config = dict(
    n_layer=9,
    d_model=320,
    n_experts=16,
    experts_per_token=1,
    d_expert=256,
    d_shared_expert=0,
    activation='relu',
    moe_layers=[0, 1, 2, 3, 4, 5, 6, 7, 8],
    router_score='sigmoid',
    normalize_top_k=False,
    routed_scale=2.0,
    balance_loss=0.0103,
    balance_bias=False,
    router_noise=0.1,
    router_cosine_scale=10.0,
    router_bias=True,
    scale_expert_input=True,
    init_std_router=0.0146,
    lr_router=0.000365,
    vocab_size=28528,
    norm='rmsnorm',
    norm_eps=1e-05,
    tie_embeddings=False,
    optimizer='soap_variant',
    lr=0.0048,
    beta1=0.95,
    beta2=0.99,
    batch_tokens=65536,
    seq_len=1024,
    train_tokens=286000000,
    steps=4365,
    dataset='wikipedia_en',
)
Below are experts of layer 6 (counted from 0) of a mixture-of-experts language model. Rows are named router (the router's row for the expert), up (a neuron's input weights, with its number), down (a neuron's output weights, with its number) and show model dimensions 280-319. Each number is 500 + 25 x the weight over its row's rms, rounded and kept within 0 to 999. Numbers have three digits each.
After each expert's rows: a language model's description of what the expert responds to. This comes from a sample of Wikipedia text that the model never trained on.

# expert 14
router:492564467454484439495459505479508512480538497509491512489490509509496489526509521499528499490514554488526469490468471593
up8:507484461523489488525468481540476527469544495455510525487511464480488512481485506470450497472518481484541490453510477494
down8:506521479521477484514488461482502504537503516543500518472494456461457485462473514499483474493515500487516508528485494490
up9:474524517483478546509496479521503454497524487566497494460502487499463480506506538520507471496511511512479470523469510495
down9:496488497478435506469536480465486522516549567486546451475503504420553444483443527517503459452458493512511517556491473482
up10:488488491492468492526470500516499513504499484521487533517493541529524478472505477468509528457491526503465462489515497539
down10:477440460494498480485525498464547490501509525505501516512479464537572506484521476458497475507527498496535502505460470499
up11:481518516491472524532510489490483511466529474452526478497580512518477464487505490489550500514531507472518486482502492483
down11:485507529494469521471479486538487475488523494454526466443483503544477524488498483514471516491492506466503510508498508512
up12:445547459509490514513490530463513517469510478477498509501524514533496512506492500480535530523553479475506508511519463524
down12:483477528529502491517464520505529528505494529490498491504531486456530490489485463474494492489497495482508533469498488495
It responds to: Infobox line breaks. Line breaks ending infobox and list fields like "- Born:" or "- Released:", year-ending digit pieces like 907 or 017, and section headings such as See also.

# expert 13
router:461535500510514521503495506513535532482517504490534519491507496502530507507525564520506485547492517514538512486538510516
up8:453484530491532495517519521475509507485494512499477515504502507515504475503485504506507464494508485490493531521571501547
down8:483531487502522475507462510490489532517507505516495506504467514482536506433532488517491514509494525477549491496483465530
up9:511507502489494475477515509538480494517526514513481453528474496517486502513509490490473510492491473537492500497502535518
down9:503534527481563518530472477498505517497490528502508501493469498484536503483451463494527493525501533490499475510528495517
up10:520507484497517547495455469514506492520535479528464551498515523514538490531492481533499480498491503491572532503477497509
down10:534486535505468478512486489524522468506517504497486462511545511521466521504512482522470466533478513528522528472484467479
up11:535520499488498514521518534468445497525495512487513502494495521489504487569487492492472504489464545502519502501504530501
down11:552516490479455560515499519503456480480501477468476497511459500512485488491493522505513533506528468538522511496477495498
up12:481481484501508516484540483524452495505481556467474530501491511496522521470483539508470461531515489538501501502502477503
down12:526524540511510524481499506551499522480509481526517509499515507480502495535489462511514472508514474496487519473543509477
It responds to: S-initial pieces, possessives. Word-initial s or S pieces (s-oprano, s-ank, S-omerset), plus possessives like his, their, 's and the conjunction and.

# expert 7
router:516527470463475483538498510520450516482478514501493487479532488505487500458499498530536485476518492511516511490478516602
up8:548513461477464529564461509562471516486470507487492443487496524504475519477508514551545505508512497543449543494522538527
down8:504500539523514470532536541515526515471457506490509513533474548462520537488487493553453520493497502489539445518504523493
up9:483490489477528502525503481572543513502471536514483473499499532495491500490461526505517474485525512516484505506534552507
down9:475479487483515486552483482474515538528517467500492503503507495476516507485476499554490466465501482488513489512528476501
up10:477500510484522457486536516495468557469484499462466504522508499521504527520472499503496502524527478454496520479468515539
down10:566500455490482515502506523537524455483515499505476503495485434517475482527493510476519522532486509495487522540498507493
up11:537516509518485483496538487509504507465497525544500527480471524497499474534501490462504509523526488493480502500465478529
down11:510512497522528486456543498506483542482505524477457467490508506486533522529515489504490522501493491494524514516506475485
up12:470530507495487501530509499548507504499491472497558482493517503502498485514506514510473495501501478481454503452485473526
down12:462497538507476521530493480525512454457538495523552494537511483534555467501499501522497526481512495481473529483483491505
It responds to: Infobox and table labels. Field names and headers in infoboxes and tables at line starts before colons or pipes, such as Modes, Film, Party, Total votes.

# expert 8
router:516530506531492465492511523506494509511533495486515516471494506537483510466462529563483508468516498528516507511489522533
up8:479508494551550503483525484497536503498519505470530500469516509525539501525488511507539507458491471515481490485455508509
down8:470486501496561491430458550532490521527493464491518499513471519523463520481525488522490443522516524499557465457531492509
up9:489502494489491485485534540505522522480508475473499507500517546489510474547494495477523513533498499490480502522509519483
down9:543484500492465498509518518543504547445493475477469494563504500523474476505505509487522505548498488473467496506524495485
up10:460457533486521493510494517484479516500475518473511533497499511508479491562483529527494471525524484511521500528452533482
down10:501512450564473510511500500535502550500468493505514496503485509479545527505484499475472487451532501545505470517515468498
up11:527535471482499479493556533496505503506491487495489524505518484518500492506483505507474472513474502513524473523528467499
down11:538490505537514493484500498493488446436524485516496491522517490484507509502485477536513520495497468509524522444505555511
up12:481482446482494463479527525510481506478540542498516465527462498493510525485526501548423529508474507475529479516490537519
down12:502487478521540483459489535526509495463439493468508494543498485492498493511493568489516448530478534545485463527530487503
It responds to: Personal first names. English given names and surname pieces in credits, rosters and tracklists, such as Robert, Richard, Derek, plus the piece th in words like threads.

# expert 5
router:493527491499505505510502513568486485471532536477494490500533488515485468475531496464501479476468489509498522520489507544
up8:488499485502534518504526507494544496506502525519487512506493491476476530507512483487505507523491537522502539532519514514
down8:503477510499548500525510493510516500517489534490490517490459464458494568505480468498498467505508552536458518518520503525
up9:512511472491464527514560486513490528483500502514485511520579500450472500519468466479445510504506511503481483483514509531
down9:519459501459493444507532498484479499469533515494470492515470522461498558484461483506490503559464491501491478569514518547
up10:480444478482510500487500528525505513489515484475522487520517474500483497547516530443510481491503501490541468482476503500
down10:523421548473500532501533501522523514505544514499494504471502504501487506533540512474533517474504502492467539482494459516
up11:521498522549535507472513590495554507514519534547489527535535547526513512508502477530502513462489465494492510471516488532
down11:492508494505526474459489530480538461479526533503510493493503492507502530472515461476502547487490503503509488517490447527
up12:453549498531507469504499493459496508489480484463525511485497501507466514503495523480459487471542525500512493503505547474
down12:505510508481480494512529485489469528501469477473505508483553491485492507541524510497505492461504512535491446481547498527
It responds to: Physical-object word pieces. Concrete nouns and word fragments for materials, structures and physical things, such as water, roof, gun, rud-der, pl-inth, coal-fired.

# expert 9
router:466503496504500499522521528477488499473483497484498459468541484479496494488478495525506499528502528457553529491475502540
up8:492492497500485481513479508469498473456508451501465515508505510424538553475484506468498491456508504468504498523514564484
down8:540513507490478499484487438499488532499510520534473523487495522502509533488501496460493534498521564477514485466488479471
up9:528516529491500489507461529513511480516501484510520468452523474498542461552488473537508468501481486488514476480518528480
down9:520511579514585457473478493526507462521462495496491491467493465519502502551525468543509498493503488500506494524521574474
up10:534473512464509479478490538484553538511486500496550482474539496483524498516475497496502511509483484505474544458502493523
down10:477507555478463538484494479507526490535485525484472483507479481490504525511491475465523525501495491509476527481513523490
up11:546490539508479504502486522488491517508471511529483499490485508496488485539460524484525528537469507471543527502563514497
down11:515516540480501520500497532513484507523492510488500501520474500504497524511501553489473547564486516541524526477493464534
up12:505533478504471494530485522513515515481506527453457473480473514492498550483503494507500500488443493532508517453490584495
down12:506497513504479532491510488477527524529488467467498482498469473508528493525490462508478496487426508486509504458495498486
It responds to: Nouns after articles. Words right after a, an or the, often before of or in, such as one, largest, another, an out-spoken, an in-game.

# expert 12
router:519545509493465486543490532516475492498522530485499511487551500509507532516506521486562508480515512495522511532477509515
up8:482508482492521509497477520513471455499466505491506439521518511523480473502510482511532495465505491469535497499492488497
down8:509511486476534499470517498495511536504497549492498515459501464517480476494511497486511550531494447481538515485512500511
up9:495516482494479459514485484538477488490530495507594505511533449521530481509532495538512509479476544485514508556476492509
down9:524493518482495458501475454523533536498499497486514479524517511526484525500499502534514503453541460501477539489475495475
up10:549444509486508515504520492532481520478506505522443525481496512496507492498512518495528490463507455497541487508484497488
down10:500462492515462491467501472472562547500501477542475466478486494487478475533517499494516498486502503519475506516502499482
up11:525464494522463468529505521482470531534513522489497468503544512485497520496526496516479504462512513506524499502506474518
down11:481512484503511506502494500477457524468564501495493497481540526498504507494462543443496512580504475510524534495502512452
up12:466526521511484458473489478466478504543535515503519501489480504490508493500504523446549458494475500497533450508501519490
down12:542471479499546511515504482510487498499488479505514513490505504490522525458574492465512510524510505510568486485480506524
It responds to: Sports statistics terms. Sports table headers, season and record words, and digits in results, such as Conference, season, goals, yards, Career record.

# expert 10
router:465550532515506480486526517542509510472561556497490488484478489487524513500505494542480506489510543480497501480509570546
up8:469533462486519506488459532487500512507495556503464488465531448504523520506501487514517492518462486500513459513505462450
down8:501511513495516528506468527493490490451515475519518494522493526523500491515519463516515500442527512515495469446491551504
up9:503497489492478513501520489475489519519486501536485518527532552538484526526460496453512511475499532509532494474516494523
down9:512554520507475498472514513487487484457497531490466469537489511496519505490506462535473464476468471467495507477493455544
up10:490468458493499480495497514512451492499510478475516501471501455500506467471520546427502468494510463476478470534500501531
down10:485473460470517445526497534506496523502529473505505505511498473529458455516482462501502513534520516467553506489504471480
up11:529483523504491507496562455541516510466533521515502470456490510483543458580509515510522495465504474545571484492463486511
down11:468480473536459476494518496531448511537434467492521461466510468498482529509551506485481516517472506493520508489523494530
up12:487475494468499503493503513516509493467506491505480524505523454499480481480480464513512476496490557503493477473536512500
down12:471502567506475473435528525479521530473525494519485496504511509536496495520509490515532526518508496441528522506526551469
It responds to: Narrative verbs. Verbs and modals in running prose after subjects or to, such as would, could, wrote, discover, researched, touches, landed.

# expert 6
router:462498507498483513488520531495500492496514494481502465544476489489535502503504526522533494462536460469486544497516532502
up8:507490538462501532501471499525526505481520524480527493464478489491489517519526519509511476439485493487500494533471524517
down8:529503504536487484464547479520497519486481510503491524515516498530506509521488489513486506538507492503522469507526530436
up9:483521513503493490514512509486473495510469508500535543508509501531512509482518470501533501521488489458460530530500471466
down9:504494464504503512543437536513489497465502538528514493463475514503463499509482451522505515492501460512484521504518503432
up10:506473474534499502512511511502522521531529532541524486504531497480503575540509441498494473479480477501502519475497512512
down10:490497487534444516494517521523536530492480506478520495493487497529473538487502541549490495486509472506517491456494519487
up11:493461465515525456531511483507546501479493506495500449505414487484459515508490536533524508477508492494507509490504524519
down11:514519467518469502490501493506472541516459505480528489512520466505501510517524459517507543488485486512513474519484479470
up12:555485501512485535517495479518495502533501518493550491439499538528505503467535476509516546506462473490482504495460506497
down12:453456529474537480482495506540440499493505478497536448536472512519505483516469510490496501479463512491492489498560483526
It responds to: Foreign name vowels. Vowels, accented letters and the particle de inside Romance, Slavic and other non-English names, as in Lourenço, Mário, Kędzierzyn, Maracanã.

# expert 11
router:481524470465478501480501495515507538512543530516467481492484459531493492489474526500552506506489525493492494453518510542
up8:467489507476526492516521480513494474520445504485487492420480524516512495493534467499475487469493535459524501506541551485
down8:494535530523462479456496516504532482521540539549518521502510494457480513517506546492451489477469520496520508485464489540
up9:570491502466506494492490463464499517475472464530492505506470494535491536508494495521583502530499497501455518453523491503
down9:519457531487508525497538507493464535505489511508514473511491546493499508512496487483473493503431516528469504544477493493
up10:504505486462509471498553545557540516485493479459523543488499521481486498546490455540460492454488491531503474514551494493
down10:488523504523493520499476440484488467494480467516430473514506516491438493539476534472508495511489505461492538482556489493
up11:457503537485505510513545511517510515509514501530495489514540496490483509519505559555501413549520478459465462465483547527
down11:514488488504501490504457458492522504492486528512520526553486480541524514508488509501522516466511494531471535494511470521
up12:507526494492497496520489513499554561497509501527483514462476490479509488506523506476471500507485518477478492469485467499
down12:480462496497477521495511501489517522486494508517481527477474539466506518495484487500510483475496481518504496482513464530
It responds to: Latin names, he/she. Pieces of Latin species and genus names (-idae, -us, -ensis, -ii) in taxonomy lists, plus the pronouns he and she.

# expert 0
router:473498511490443534554452535505457512478491548492492502438493485510479514507520545497499469493466540505522494521481472503
up8:531521472505491523483493456499428466519462493492495513422511483513491446504529485498473480421523557483506510474481538504
down8:465547465497512454534491510518505500498512494522489500503464549499571530531484485489504547526526507503537512456526489494
up9:483480513526502497503522495481456547505507492492512507505503554489525559535469483509534480482482537494493499508495458507
down9:525523494485502547463534473529494504560461494511483549495501491528522449539522512499461489504515566515501494524484533478
up10:488501513485458502528519532539462463526515523534509510498512482516493505476481478525520553489516516462474476509511497530
down10:522500503551470514467488519531495482509536491484458469502479542475539525530473504478526503511536504503477532465498502507
up11:498463504455463471480464508502505482442530489480542502504503472507496497519466485481540474513527475471511458550489477521
down11:502471481509485488556491487579536529479494482512509515486504489510502529477521474514488507496515532491514516542521521498
up12:461507478486513504518452487487505524504495509519501535482524512497483505487562510487462501468480555548531517438501491530
down12:472503519520532520486521471504530459521464520510508543530491518538513517482523558473498528524492505542537505500500509507
It responds to: Acronym capital letters. Capital letters inside acronyms and codes, often in parentheses after a spelled-out name, such as SEIU, PAGASA, PRD, JPL.

# expert 4
router:549547508504487530511464495518508510503535480484482526458524464522445519535512505512507537434504508511556541513484484520
up8:494490486442530469505504510502515512481486526508527498503506509485504494451521513470508468517520489465507545496505477553
down8:452489480468492460497537490520497524504518517521492480499501517489569480490516479480533466585525526514490469501484479550
up9:493522474474495485479510493528495512454481499461459511513530476549503514514529511490533523463436499506470499532508487487
down9:512476499483461494476495499477503516529461488495447523514526520530482508516472513516483526507455516497489492485496496456
up10:534489520469480495496531459451526507471482473467483550516507534477444494525511509527504532505495510506489493473501535496
down10:507481492479504510500538461503505517501480464539522488524479542471475510513493495482475513521507472515457530500525503446
up11:490482534571523523529508553473500504501523502524513551486514494524475507500497508556518527460517476540493444504487508487
down11:525507510516471535523532501497496522496490514471460470493522538513483488529501532561502527479465457507486488507489542485
up12:489563506520521509484473462492495471449486498494504515477469501497494494476493458515503499487491516489525468518455520502
down12:481536505505509462524521483488492499549472525458525491512498503495489522510480495517501542452449508539475450497483522522
It responds to: Place name parts. Geographic name words and pieces in addresses and locations, often in tables, such as St., Mount, County, Street, Lake, and coordinate numbers.